Experts of a small language model: 27.9M parameters.
Below are experts of layer 8 (counted from 0) of a mixture-of-experts language model. Rows are named router (the router's row for the expert), gate (a neuron's input weights, with its number), up (a neuron's input weights, with its number) and show model dimensions 80-159. Each number is 200 + 40 x the weight over its row's rms, rounded and kept within 0 to 999.
After each expert's rows: "gets" lists some tokens that make up at least twice as much of what it gets as of all text. This comes from a sample of Wikipedia text that the model never trained on. Tokens count by the router's weight.

# expert 6
router,218,130,247,174,270,149,171,203,115,262,153,161,214,205,307,203,262,299,242,185,191,209,268,280,270,189,197,127,194,195,209,179,149,206,225,177,191,213,246,213,144,172,207,206,251,234,214,220,186,218,213,244,235,198,211,151,129,222,223,264,193,175,202,176,250,209,262,182,231,202,193,193,190,254,201,174,141,163,211,214
gate0,238,153,209,218,251,177,232,236,249,220,187,208,231,191,233,190,218,277,227,205,176,234,280,160,184,163,223,152,125,209,184,203,199,187,182,204,144,193,260,253,186,165,194,265,164,216,220,161,270,174,271,138,220,195,164,206,244,269,212,132,206,148,261,227,204,236,227,173,205,107,182,206,239,210,159,172,221,211,269,209
up0,180,182,252,191,164,155,189,186,193,208,272,245,223,265,233,200,166,86,217,186,293,162,217,295,176,188,192,186,168,145,218,187,274,213,187,223,169,177,139,171,209,174,159,265,232,273,200,227,101,127,187,216,182,213,189,216,183,238,150,184,195,263,212,168,151,182,192,277,141,215,154,174,213,177,211,146,229,199,271,205
gate1,243,243,266,190,168,213,164,189,163,287,204,253,167,245,150,266,232,231,218,246,294,193,245,214,180,173,246,281,138,230,144,179,151,196,197,199,165,230,215,225,197,214,155,219,278,203,206,211,243,193,222,177,132,172,182,154,205,215,239,193,226,183,213,288,145,207,248,216,178,255,220,166,233,203,144,187,208,251,235,197
up1,235,160,205,113,155,210,219,240,257,218,133,184,207,164,226,156,185,188,154,213,225,217,172,230,184,203,223,286,217,160,210,231,151,222,259,197,202,252,222,77,165,196,144,224,270,189,166,283,271,134,234,181,185,169,236,244,212,209,191,167,180,174,229,166,165,213,196,132,210,191,246,221,151,124,144,209,198,136,279,247
gate2,225,154,197,213,218,203,189,177,231,182,195,148,189,216,177,142,204,180,260,144,236,213,265,247,144,177,241,236,224,192,216,153,255,168,206,214,133,131,178,197,215,116,200,201,248,220,188,213,149,189,156,247,246,168,155,179,157,288,202,203,297,231,141,130,184,132,196,205,202,259,188,190,318,191,212,170,246,250,218,185
up2,233,201,165,159,143,217,89,134,136,213,193,131,233,247,204,211,253,192,268,222,153,147,200,214,222,210,222,153,199,212,190,182,199,277,213,244,188,140,124,266,224,221,219,204,252,200,192,217,124,150,175,229,247,184,159,248,207,152,171,213,206,232,232,206,161,268,186,132,249,194,252,228,255,238,202,190,201,175,186,229
gets: "s", "ation", "ers", " University", " States", "es"

# expert 8
router,168,252,224,212,258,215,216,222,240,152,116,220,190,183,181,219,198,307,185,256,235,149,217,194,201,246,229,180,198,250,193,170,141,178,186,186,289,150,242,262,173,213,204,261,207,245,191,178,208,247,292,234,198,187,125,112,220,154,207,204,273,265,231,208,223,131,245,213,206,166,182,207,205,157,164,116,124,252,133,159
gate0,179,181,104,191,261,188,241,229,178,228,149,186,119,219,210,195,150,199,316,210,189,199,216,218,207,225,210,205,204,198,194,158,176,179,210,182,207,174,106,218,240,214,223,125,201,228,197,183,133,155,310,168,163,170,216,167,173,177,247,210,204,191,170,155,162,188,211,186,179,197,173,221,192,163,241,197,206,171,209,171
up0,232,195,252,198,191,197,210,193,205,243,107,185,232,151,202,229,214,243,228,280,157,307,121,138,151,216,201,253,246,145,187,212,209,155,173,178,204,160,278,249,210,257,236,172,201,141,212,112,230,169,259,157,141,214,173,198,201,181,172,124,211,191,143,230,173,223,342,263,184,222,230,166,188,188,187,176,133,188,223,201
gate1,140,165,199,270,185,185,236,185,243,204,113,149,162,217,164,185,212,175,230,213,197,123,246,188,174,194,218,153,166,248,219,147,173,115,171,120,140,135,141,179,129,144,182,186,132,142,234,158,134,189,239,148,171,234,181,202,221,218,247,287,269,179,161,211,176,165,270,145,169,199,148,185,136,228,175,202,242,162,171,185
up1,196,208,227,183,84,224,241,182,228,151,223,214,177,214,237,211,189,187,190,233,106,201,158,226,193,208,198,174,287,212,224,215,139,267,137,234,279,176,198,179,187,272,222,308,203,231,162,187,249,225,216,238,218,207,247,212,203,248,218,173,192,140,171,243,136,183,176,287,261,211,157,257,196,207,242,187,151,197,222,196
gate2,169,288,228,172,218,205,197,175,186,221,167,258,244,188,145,168,227,132,185,105,176,179,192,234,253,248,207,237,215,182,198,215,217,263,277,219,226,202,250,123,230,263,217,212,234,219,152,223,191,205,219,227,239,133,263,244,173,171,166,190,224,175,177,204,243,187,175,231,213,215,189,165,232,171,226,220,191,174,232,182
up2,191,253,117,135,199,199,241,273,190,185,239,187,251,259,233,170,132,238,157,225,156,170,198,241,234,203,194,249,207,182,275,147,189,237,230,123,270,256,205,250,202,208,155,230,204,247,132,223,206,182,200,203,277,153,139,172,246,175,246,174,190,272,228,238,161,212,225,150,123,160,210,195,232,123,258,164,233,204,144,267
gets: " ", " (", " re", " de", " \"", " c"

# expert 14
router,235,172,231,224,278,222,178,300,254,233,201,203,270,121,196,262,181,149,237,219,211,205,194,239,240,218,194,232,273,193,151,162,188,191,239,179,249,190,208,242,209,267,233,194,206,158,181,159,195,185,206,194,173,213,198,236,190,192,214,205,195,143,185,236,217,227,212,176,160,239,208,231,155,292,232,153,221,217,185,162
gate0,197,181,203,218,222,156,213,106,252,184,205,195,257,229,206,197,214,250,244,253,150,197,231,195,203,232,215,150,162,191,247,300,189,268,190,204,174,226,157,225,248,268,169,177,189,143,137,193,209,196,172,267,194,154,148,156,194,180,131,208,203,197,191,152,223,191,223,218,211,224,154,228,242,277,187,211,170,221,193,127
up0,186,199,228,175,147,251,275,210,156,206,96,290,192,182,251,213,239,144,152,170,178,240,186,140,211,209,214,179,216,269,191,191,158,204,223,174,184,230,179,216,190,196,174,238,145,179,188,178,238,170,177,202,193,119,172,190,126,111,199,214,191,205,220,223,84,148,223,197,237,142,241,209,225,256,243,295,176,224,259,162
gate1,181,197,190,264,162,193,152,208,191,124,238,213,137,215,171,254,230,170,212,163,275,212,220,212,155,234,235,199,293,155,227,174,147,176,206,168,192,198,161,302,175,172,101,176,204,256,257,171,180,203,187,217,170,177,182,198,187,222,248,149,227,152,202,192,175,160,235,218,206,204,253,229,166,265,157,186,184,241,172,192
up1,178,266,209,167,182,212,232,227,124,173,199,185,168,186,209,187,197,188,196,233,146,245,138,178,224,177,196,189,169,188,198,117,221,230,168,151,203,168,136,140,184,173,224,190,220,142,171,178,167,256,150,228,187,158,151,95,214,217,149,258,253,206,140,199,172,128,159,225,268,207,152,162,178,227,208,152,186,229,228,183
gate2,127,152,179,173,202,230,232,209,244,250,203,182,156,222,173,190,175,175,226,248,205,196,213,234,215,128,225,130,191,244,150,189,194,146,220,182,203,140,247,230,235,223,199,242,115,232,161,244,192,174,161,183,203,255,194,182,196,247,180,211,235,219,190,222,194,147,229,182,230,183,182,193,216,252,224,110,186,101,201,130
up2,147,156,220,147,264,200,157,136,161,254,227,184,148,172,203,156,185,195,192,218,128,226,160,202,238,186,187,185,192,226,183,191,155,208,171,220,308,234,286,147,190,169,126,266,213,206,198,247,218,141,127,187,228,267,172,287,209,161,237,176,217,177,221,166,167,183,286,70,245,192,187,162,220,125,174,194,199,175,226,217
gets: " |", " the", "|", ",", "-", " to"

# expert 5
router,184,174,269,140,205,189,179,228,233,159,223,315,102,188,202,216,229,165,187,204,168,209,264,233,217,190,308,202,243,185,222,216,211,187,195,189,236,138,242,227,233,161,208,217,195,266,213,210,193,160,186,223,158,172,190,205,157,208,229,213,266,249,205,194,186,156,196,169,247,243,170,207,155,251,224,176,204,171,174,208
gate0,171,182,193,155,240,240,219,187,201,296,217,235,219,168,220,176,124,163,212,234,196,252,215,215,235,252,190,185,259,190,222,193,141,160,158,258,243,131,83,257,216,185,152,131,220,218,282,217,185,202,218,197,168,201,170,185,239,169,202,165,233,104,148,207,213,191,201,184,184,228,139,173,218,233,177,263,244,93,155,189
up0,164,243,195,265,223,146,207,199,180,175,216,233,171,160,212,252,174,158,169,246,129,167,233,232,173,205,216,194,197,264,201,239,184,237,139,163,175,224,216,195,164,260,189,207,211,261,186,200,202,213,178,233,232,152,158,204,180,172,232,150,193,197,211,218,179,196,244,198,178,180,228,200,121,219,171,177,196,140,155,211
gate1,181,287,155,181,223,214,218,220,145,193,242,147,124,223,183,244,237,122,234,212,206,224,200,179,149,159,200,161,161,153,135,233,239,234,228,257,185,223,206,176,144,164,150,181,213,254,226,214,137,135,219,202,168,202,127,218,200,141,198,211,231,140,260,208,251,125,213,217,219,222,236,202,244,253,133,245,170,169,248,205
up1,203,205,106,226,94,178,166,189,230,213,154,224,189,154,204,181,220,125,221,223,219,223,146,237,125,212,216,197,147,208,189,209,201,125,228,216,194,166,212,188,246,177,207,222,198,232,293,208,241,219,127,130,165,232,225,215,109,149,179,208,224,196,217,229,142,246,143,208,161,148,249,226,188,203,226,177,258,160,202,282
gate2,172,179,259,215,176,248,257,153,178,285,197,208,207,243,265,213,154,119,253,227,255,138,228,180,197,188,185,144,261,105,194,223,231,236,197,225,159,202,192,207,192,222,163,135,257,176,207,224,216,201,216,213,183,228,280,206,245,212,233,183,225,247,194,228,168,184,263,157,235,233,198,252,231,155,199,210,193,274,278,212
up2,195,215,188,214,189,207,240,162,246,180,173,250,157,249,171,197,164,211,252,173,220,207,273,186,237,192,211,238,195,258,218,201,222,209,230,199,234,192,98,204,199,220,219,215,224,148,217,185,220,208,311,169,214,242,192,268,180,166,203,267,222,205,218,194,175,234,235,248,221,169,212,192,214,198,180,254,148,190,182,265
gets: ",", " and", "\n", ".", " of", " to"

# expert 2
router,179,204,237,234,213,209,177,213,214,192,136,228,161,209,187,186,213,245,182,235,187,187,185,225,188,256,217,213,208,194,210,216,174,200,187,171,249,188,202,275,183,209,169,198,299,224,139,190,182,216,206,254,220,208,154,180,191,117,213,249,259,252,302,208,230,145,217,145,192,186,178,251,105,156,206,151,164,186,137,184
gate0,185,164,205,239,162,177,163,222,249,202,174,228,192,238,200,233,185,212,246,177,172,205,196,190,226,157,174,253,233,210,190,195,220,206,179,285,215,213,289,196,225,168,178,180,152,213,182,178,203,171,278,194,167,183,121,169,204,272,192,192,198,234,212,174,151,179,177,193,244,260,181,155,247,254,242,180,221,186,156,167
up0,186,299,218,222,234,89,148,251,190,245,189,141,149,283,291,276,220,131,142,217,156,217,187,215,249,210,234,241,199,201,255,214,175,230,140,217,194,248,192,246,160,192,201,205,214,142,275,212,181,171,238,209,122,171,211,186,236,170,234,239,263,255,178,172,209,288,199,236,205,222,226,182,229,160,122,253,242,261,216,218
gate1,258,213,219,185,210,122,153,268,181,231,168,181,245,157,205,232,224,219,170,240,259,246,228,187,183,233,160,156,185,276,158,158,223,171,273,204,237,156,181,184,174,189,192,191,208,237,181,195,195,235,275,209,186,232,151,176,215,178,109,166,159,204,107,163,207,129,266,138,211,188,217,213,229,212,221,171,192,231,238,207
up1,224,230,171,223,243,202,224,223,143,177,234,275,225,222,209,210,158,149,184,244,213,166,270,141,255,250,168,302,161,166,192,212,198,149,197,235,231,164,269,160,198,161,211,201,274,260,250,173,265,151,230,123,213,259,156,248,207,180,200,177,264,249,179,217,223,184,229,177,202,233,204,152,183,224,160,234,165,124,181,151
gate2,170,182,271,220,285,241,202,175,312,187,163,226,252,146,167,253,227,210,215,251,156,206,265,154,197,175,204,269,201,267,235,160,221,201,220,144,269,167,181,223,206,168,163,117,217,227,260,169,252,245,209,197,185,160,169,198,186,173,172,228,232,158,224,202,228,176,171,222,184,157,189,182,161,181,286,205,199,211,187,164
up2,267,190,225,188,251,229,184,139,174,195,222,204,172,181,269,153,145,140,268,150,267,197,171,148,147,207,162,190,205,130,270,193,158,217,198,162,201,184,183,147,225,221,117,245,248,209,195,218,207,170,145,215,228,220,200,213,163,233,175,199,180,202,197,200,241,246,217,236,211,299,163,202,189,246,194,237,152,251,192,182
gets: " ", " (", "1", "–", "-", "."

# expert 13
router,290,176,207,198,236,183,209,216,169,236,176,192,227,173,219,263,237,197,196,230,172,202,223,245,226,197,206,172,170,245,175,156,188,193,212,150,228,196,220,248,178,241,189,119,193,220,193,127,178,264,260,238,243,174,161,234,166,112,251,229,216,159,262,176,241,101,268,110,270,231,269,164,251,197,269,229,158,229,229,195
gate0,217,174,235,297,246,198,213,146,164,239,200,210,222,241,105,250,238,203,186,203,155,175,99,263,174,175,200,164,225,197,213,239,253,86,245,206,204,198,200,184,213,190,268,212,222,195,231,176,245,202,215,160,160,205,196,190,159,181,204,218,204,196,183,257,198,207,197,136,254,212,171,186,144,208,249,224,262,262,234,193
up0,96,266,172,261,268,245,246,210,124,185,257,224,223,143,189,231,176,267,190,252,217,178,196,228,196,247,185,207,196,183,228,198,214,283,250,138,199,134,137,134,192,217,184,219,203,220,198,250,233,191,232,187,242,182,197,213,229,260,187,200,146,206,195,174,234,140,244,196,195,189,149,153,206,225,210,226,168,281,213,224
gate1,192,224,258,174,220,199,209,178,230,174,157,217,205,166,202,148,228,220,143,250,158,289,177,187,244,210,182,266,162,214,217,245,229,215,196,190,125,192,224,165,252,139,155,233,216,177,220,186,217,209,96,239,196,153,192,159,227,315,285,240,252,208,199,248,156,174,208,151,194,197,131,223,193,225,233,173,176,203,202,162
up1,166,289,147,176,184,194,178,169,180,139,194,164,204,226,233,203,134,153,217,188,190,180,182,223,234,195,232,177,204,148,160,220,153,201,224,267,226,201,259,184,157,210,202,206,212,263,260,145,175,251,172,168,246,211,196,210,293,178,195,186,184,227,242,218,116,172,202,163,223,163,180,275,173,221,234,257,204,216,205,216
gate2,173,172,157,175,151,219,158,187,181,234,238,205,198,201,234,219,207,237,114,161,147,170,130,222,262,225,214,156,217,219,240,230,214,225,160,199,128,211,206,128,199,214,205,156,261,205,128,265,172,194,178,200,136,98,262,203,183,182,185,185,250,226,83,216,196,199,184,245,241,178,174,241,226,163,202,257,203,218,234,213
up2,165,222,170,174,213,277,213,248,189,223,146,221,126,164,202,246,262,197,239,175,105,231,251,204,188,141,185,186,195,150,226,160,198,180,179,189,220,242,238,211,181,123,186,127,199,258,156,211,174,273,160,266,151,189,182,212,203,192,126,140,238,235,203,243,241,279,176,159,125,169,166,188,206,245,163,184,170,232,175,193
gets: "1", "2", "0", "9", "3", "4"

# expert 15
router,170,220,249,170,197,230,148,226,79,197,194,200,121,252,242,161,228,214,203,150,195,172,229,231,190,208,248,234,197,180,227,217,176,219,219,175,292,200,172,176,244,174,238,217,266,208,160,151,177,266,174,248,206,171,180,189,188,116,205,181,219,177,198,225,138,232,175,100,214,257,205,192,202,243,240,179,165,202,201,189
gate0,191,210,246,240,268,163,167,225,206,178,237,149,247,170,218,175,257,202,193,162,256,177,306,209,257,196,160,175,227,292,162,177,182,230,174,249,228,207,168,147,213,184,163,193,140,242,162,221,181,126,258,151,224,152,200,145,154,168,178,233,231,248,220,162,158,239,211,136,221,159,203,269,199,219,213,254,174,169,294,207
up0,198,169,237,210,107,238,227,146,232,242,205,208,174,215,120,214,183,227,212,207,264,252,235,157,189,206,182,141,236,154,213,226,166,247,216,130,217,198,196,191,184,291,239,213,196,271,209,253,220,228,209,175,222,220,224,211,302,170,189,89,275,190,163,209,217,215,226,191,200,225,231,145,283,108,226,128,246,304,200,182
gate1,200,259,166,226,113,180,176,139,203,222,229,258,165,149,278,178,274,185,124,238,175,206,115,202,265,185,231,172,194,181,265,262,193,177,217,263,236,135,207,231,147,124,252,217,184,185,255,171,187,259,251,175,197,154,206,173,170,135,215,272,228,218,199,198,178,212,143,190,100,215,215,211,186,225,299,158,144,187,270,251
up1,219,89,246,181,174,161,195,135,191,199,158,195,185,223,191,197,188,191,156,239,185,176,204,184,237,195,139,151,205,127,242,257,198,177,206,146,252,172,234,166,222,190,228,223,202,174,165,252,188,173,178,232,222,231,215,101,244,244,185,186,229,276,269,203,189,183,210,169,189,202,231,191,271,204,170,174,255,208,193,208
gate2,127,200,232,199,237,166,229,281,206,157,165,224,142,147,168,162,219,202,213,188,130,224,186,179,239,258,232,209,247,173,197,168,180,208,184,267,215,193,227,266,239,165,131,192,241,263,191,246,169,248,189,265,199,192,224,164,222,206,197,201,166,166,193,263,237,274,120,239,212,209,128,196,249,186,171,236,159,205,214,140
up2,143,240,174,238,227,240,205,195,188,234,229,187,94,196,159,194,157,244,211,171,161,181,203,151,239,216,186,224,240,128,186,216,220,208,200,208,302,220,209,217,126,140,261,276,238,197,130,147,193,205,252,195,256,164,167,227,261,189,159,137,199,204,200,220,192,157,178,139,209,139,180,269,207,151,217,157,191,233,179,234
gets: " in", " of", " on", "'", " for", " at"

# expert 11
router,186,195,223,174,194,196,192,201,213,218,166,231,200,245,169,236,163,239,166,235,181,212,220,252,174,93,174,188,248,167,224,219,209,201,206,149,235,178,186,253,204,172,157,179,235,150,128,108,155,206,295,254,212,193,155,120,176,167,193,213,175,180,228,173,221,141,305,173,234,231,204,192,165,217,170,220,245,208,214,176
gate0,128,188,166,235,219,230,228,203,151,247,252,143,111,235,175,252,239,212,210,254,194,158,179,221,182,190,183,256,212,239,256,317,176,179,235,177,265,183,196,165,185,144,179,225,170,154,159,199,186,300,231,160,214,108,174,206,223,254,192,235,170,216,239,229,139,197,228,119,154,184,211,189,218,297,135,214,259,159,211,202
up0,202,132,178,175,213,176,185,183,198,186,160,241,238,149,264,140,207,256,203,269,146,276,221,169,199,178,235,212,180,259,159,216,297,206,204,208,206,209,235,166,239,226,122,213,161,220,198,172,236,224,219,229,137,198,169,116,236,162,166,293,204,216,186,178,243,209,281,82,201,239,245,260,248,186,194,144,229,188,131,197
gate1,179,214,215,180,192,197,179,207,210,223,193,260,250,124,191,243,216,233,142,134,225,116,115,194,247,234,182,182,248,173,174,201,210,248,160,176,164,124,219,134,166,208,166,161,100,174,250,178,217,201,238,242,125,224,218,169,197,263,180,124,206,190,208,226,106,151,235,172,233,216,164,185,174,170,198,235,267,245,186,252
up1,129,201,302,183,161,198,279,234,209,177,219,271,242,225,204,159,169,224,280,216,237,148,217,265,284,235,203,146,169,163,247,221,153,229,182,239,217,166,209,227,196,165,265,230,262,273,90,225,261,215,212,144,202,201,179,218,204,168,207,199,208,223,154,118,101,228,221,228,176,247,190,231,211,223,146,170,262,261,261,218
gate2,184,123,248,212,207,208,92,151,199,254,150,272,178,211,240,213,274,231,247,233,207,211,252,183,158,256,166,177,291,197,229,259,179,197,263,185,188,137,196,174,164,155,174,202,169,179,213,158,212,284,220,176,180,173,199,244,214,216,231,198,213,191,232,142,280,228,183,245,211,248,200,183,241,212,178,192,240,247,212,193
up2,265,163,169,200,170,209,176,173,201,173,169,196,204,206,145,195,186,134,183,207,143,222,251,202,198,279,254,192,207,237,237,172,199,261,182,139,226,196,212,165,175,106,150,305,249,165,181,184,208,125,167,211,224,217,229,170,165,221,221,175,253,192,198,243,201,180,205,279,186,207,199,134,228,220,228,122,160,242,219,147
gets: "0", "9", "1", "2", "8", "5"

# expert 4
router,202,212,222,201,192,282,112,236,199,234,188,198,219,172,155,192,251,212,233,188,145,225,253,172,231,153,210,186,157,218,219,183,195,208,194,145,224,237,233,200,298,200,287,186,209,212,210,157,156,247,291,253,244,129,234,104,94,168,210,201,196,188,193,167,140,154,228,214,200,222,220,275,167,206,223,196,199,223,196,182
gate0,211,183,152,269,148,142,151,201,237,178,263,134,254,222,179,199,178,191,208,243,232,224,257,140,207,172,209,214,136,230,231,236,247,255,204,268,213,232,257,186,210,163,204,221,138,173,269,277,162,154,186,176,195,161,236,150,148,181,213,235,166,132,184,227,200,261,167,213,155,184,169,149,183,280,258,262,168,168,174,215
up0,153,162,211,201,152,167,186,185,134,148,198,199,185,191,275,286,224,264,216,215,208,195,253,193,235,161,180,254,203,279,170,174,182,173,159,179,206,171,154,170,167,239,209,233,229,218,160,273,250,227,160,157,155,213,187,242,254,199,189,275,232,237,133,170,253,174,99,191,197,187,133,191,227,216,208,214,170,236,173,270
gate1,233,141,226,127,193,186,155,146,214,292,215,188,216,226,209,214,223,225,287,212,177,174,218,243,161,235,225,170,120,153,252,164,155,230,203,170,215,159,188,186,185,191,168,239,126,190,288,173,228,212,178,181,154,168,146,140,235,187,230,203,147,204,243,192,218,270,203,136,218,200,177,200,294,140,194,190,196,203,193,231
up1,182,172,139,201,174,157,219,178,237,237,172,143,205,187,135,212,205,214,164,240,154,202,212,164,200,224,127,211,142,144,240,173,231,160,202,133,198,265,189,214,199,270,166,216,228,173,211,183,220,185,199,231,151,184,215,253,103,156,170,217,198,185,213,188,180,251,161,191,145,168,174,178,181,221,179,217,195,212,201,254
gate2,236,217,253,142,246,262,215,253,255,139,179,169,133,195,212,140,202,197,232,142,207,281,242,232,211,192,248,229,244,260,238,152,199,173,233,188,171,269,191,177,235,227,230,215,150,105,171,229,180,221,222,207,147,148,292,269,166,168,239,138,177,243,186,145,158,227,215,199,151,157,182,242,147,155,116,158,146,186,197,210
up2,193,270,169,238,189,170,188,231,206,230,170,276,198,179,216,220,243,189,196,213,103,229,143,190,179,184,141,158,203,159,249,215,131,199,253,207,263,204,198,218,220,214,238,201,165,244,184,252,255,159,142,218,189,229,206,181,144,185,205,242,196,202,165,210,198,140,243,255,285,197,239,245,174,165,236,234,212,214,174,158
gets: "\n", ".", "==", ")", "===", "\""

# expert 0
router,285,180,165,150,194,236,172,258,162,228,182,229,134,158,228,239,223,148,200,212,192,177,228,214,220,174,264,179,292,198,233,174,158,159,249,208,119,135,194,210,161,221,182,161,161,236,167,153,160,247,197,247,213,181,181,196,174,168,215,222,261,238,247,163,225,200,255,158,216,220,274,217,209,262,229,176,179,258,243,229
gate0,198,211,152,231,235,132,224,250,144,112,210,223,150,210,109,133,207,233,211,227,248,146,200,220,264,256,239,207,97,214,181,188,184,199,169,214,145,183,180,190,110,262,131,193,190,207,256,238,245,209,162,196,259,200,237,125,178,190,216,108,178,242,175,253,146,167,197,233,217,248,165,270,150,161,198,236,249,261,168,219
up0,189,219,183,241,177,165,153,225,206,196,252,195,220,225,168,200,179,180,317,183,197,208,211,193,185,235,151,274,219,218,171,163,199,164,173,166,149,229,204,237,211,241,162,219,219,193,209,183,245,122,126,203,218,190,150,176,200,113,194,209,165,239,193,273,198,217,178,129,194,190,171,112,216,199,117,151,203,201,195,201
gate1,209,190,238,171,230,315,155,241,208,177,169,241,245,193,169,210,209,247,208,226,214,184,198,203,277,213,178,134,208,246,192,100,159,127,232,195,228,145,142,153,211,229,168,202,234,225,232,224,225,230,234,231,226,225,178,134,139,198,171,234,184,195,228,91,148,186,187,200,180,224,217,249,196,126,191,206,178,185,167,194
up1,184,216,210,241,265,246,162,250,133,182,202,143,205,271,107,325,151,168,202,150,179,255,179,205,173,172,219,275,225,218,209,231,244,158,211,177,133,214,258,215,182,146,204,183,154,198,139,234,240,181,147,169,164,184,193,278,228,190,227,159,188,163,248,255,183,173,215,273,205,221,249,205,219,223,228,280,136,201,164,145
gate2,232,157,159,251,185,173,209,183,203,148,186,246,186,160,230,149,248,133,216,213,192,267,232,205,210,200,138,239,211,193,260,246,172,208,184,184,188,248,126,245,233,199,139,227,248,220,163,171,141,239,135,286,253,144,79,243,99,186,256,191,163,197,249,195,245,201,196,257,240,179,208,246,223,146,174,206,195,167,137,236
up2,164,223,194,273,186,199,258,239,212,164,242,221,227,208,255,213,179,199,288,212,295,161,117,208,185,209,193,151,291,201,218,136,219,190,162,155,136,303,207,247,233,191,157,169,247,193,182,235,220,246,210,175,157,187,242,128,196,183,195,262,221,177,132,220,212,245,224,185,223,129,220,233,129,269,171,174,187,224,206,113
gets: " the", " a", " was", "ed", " and", " is"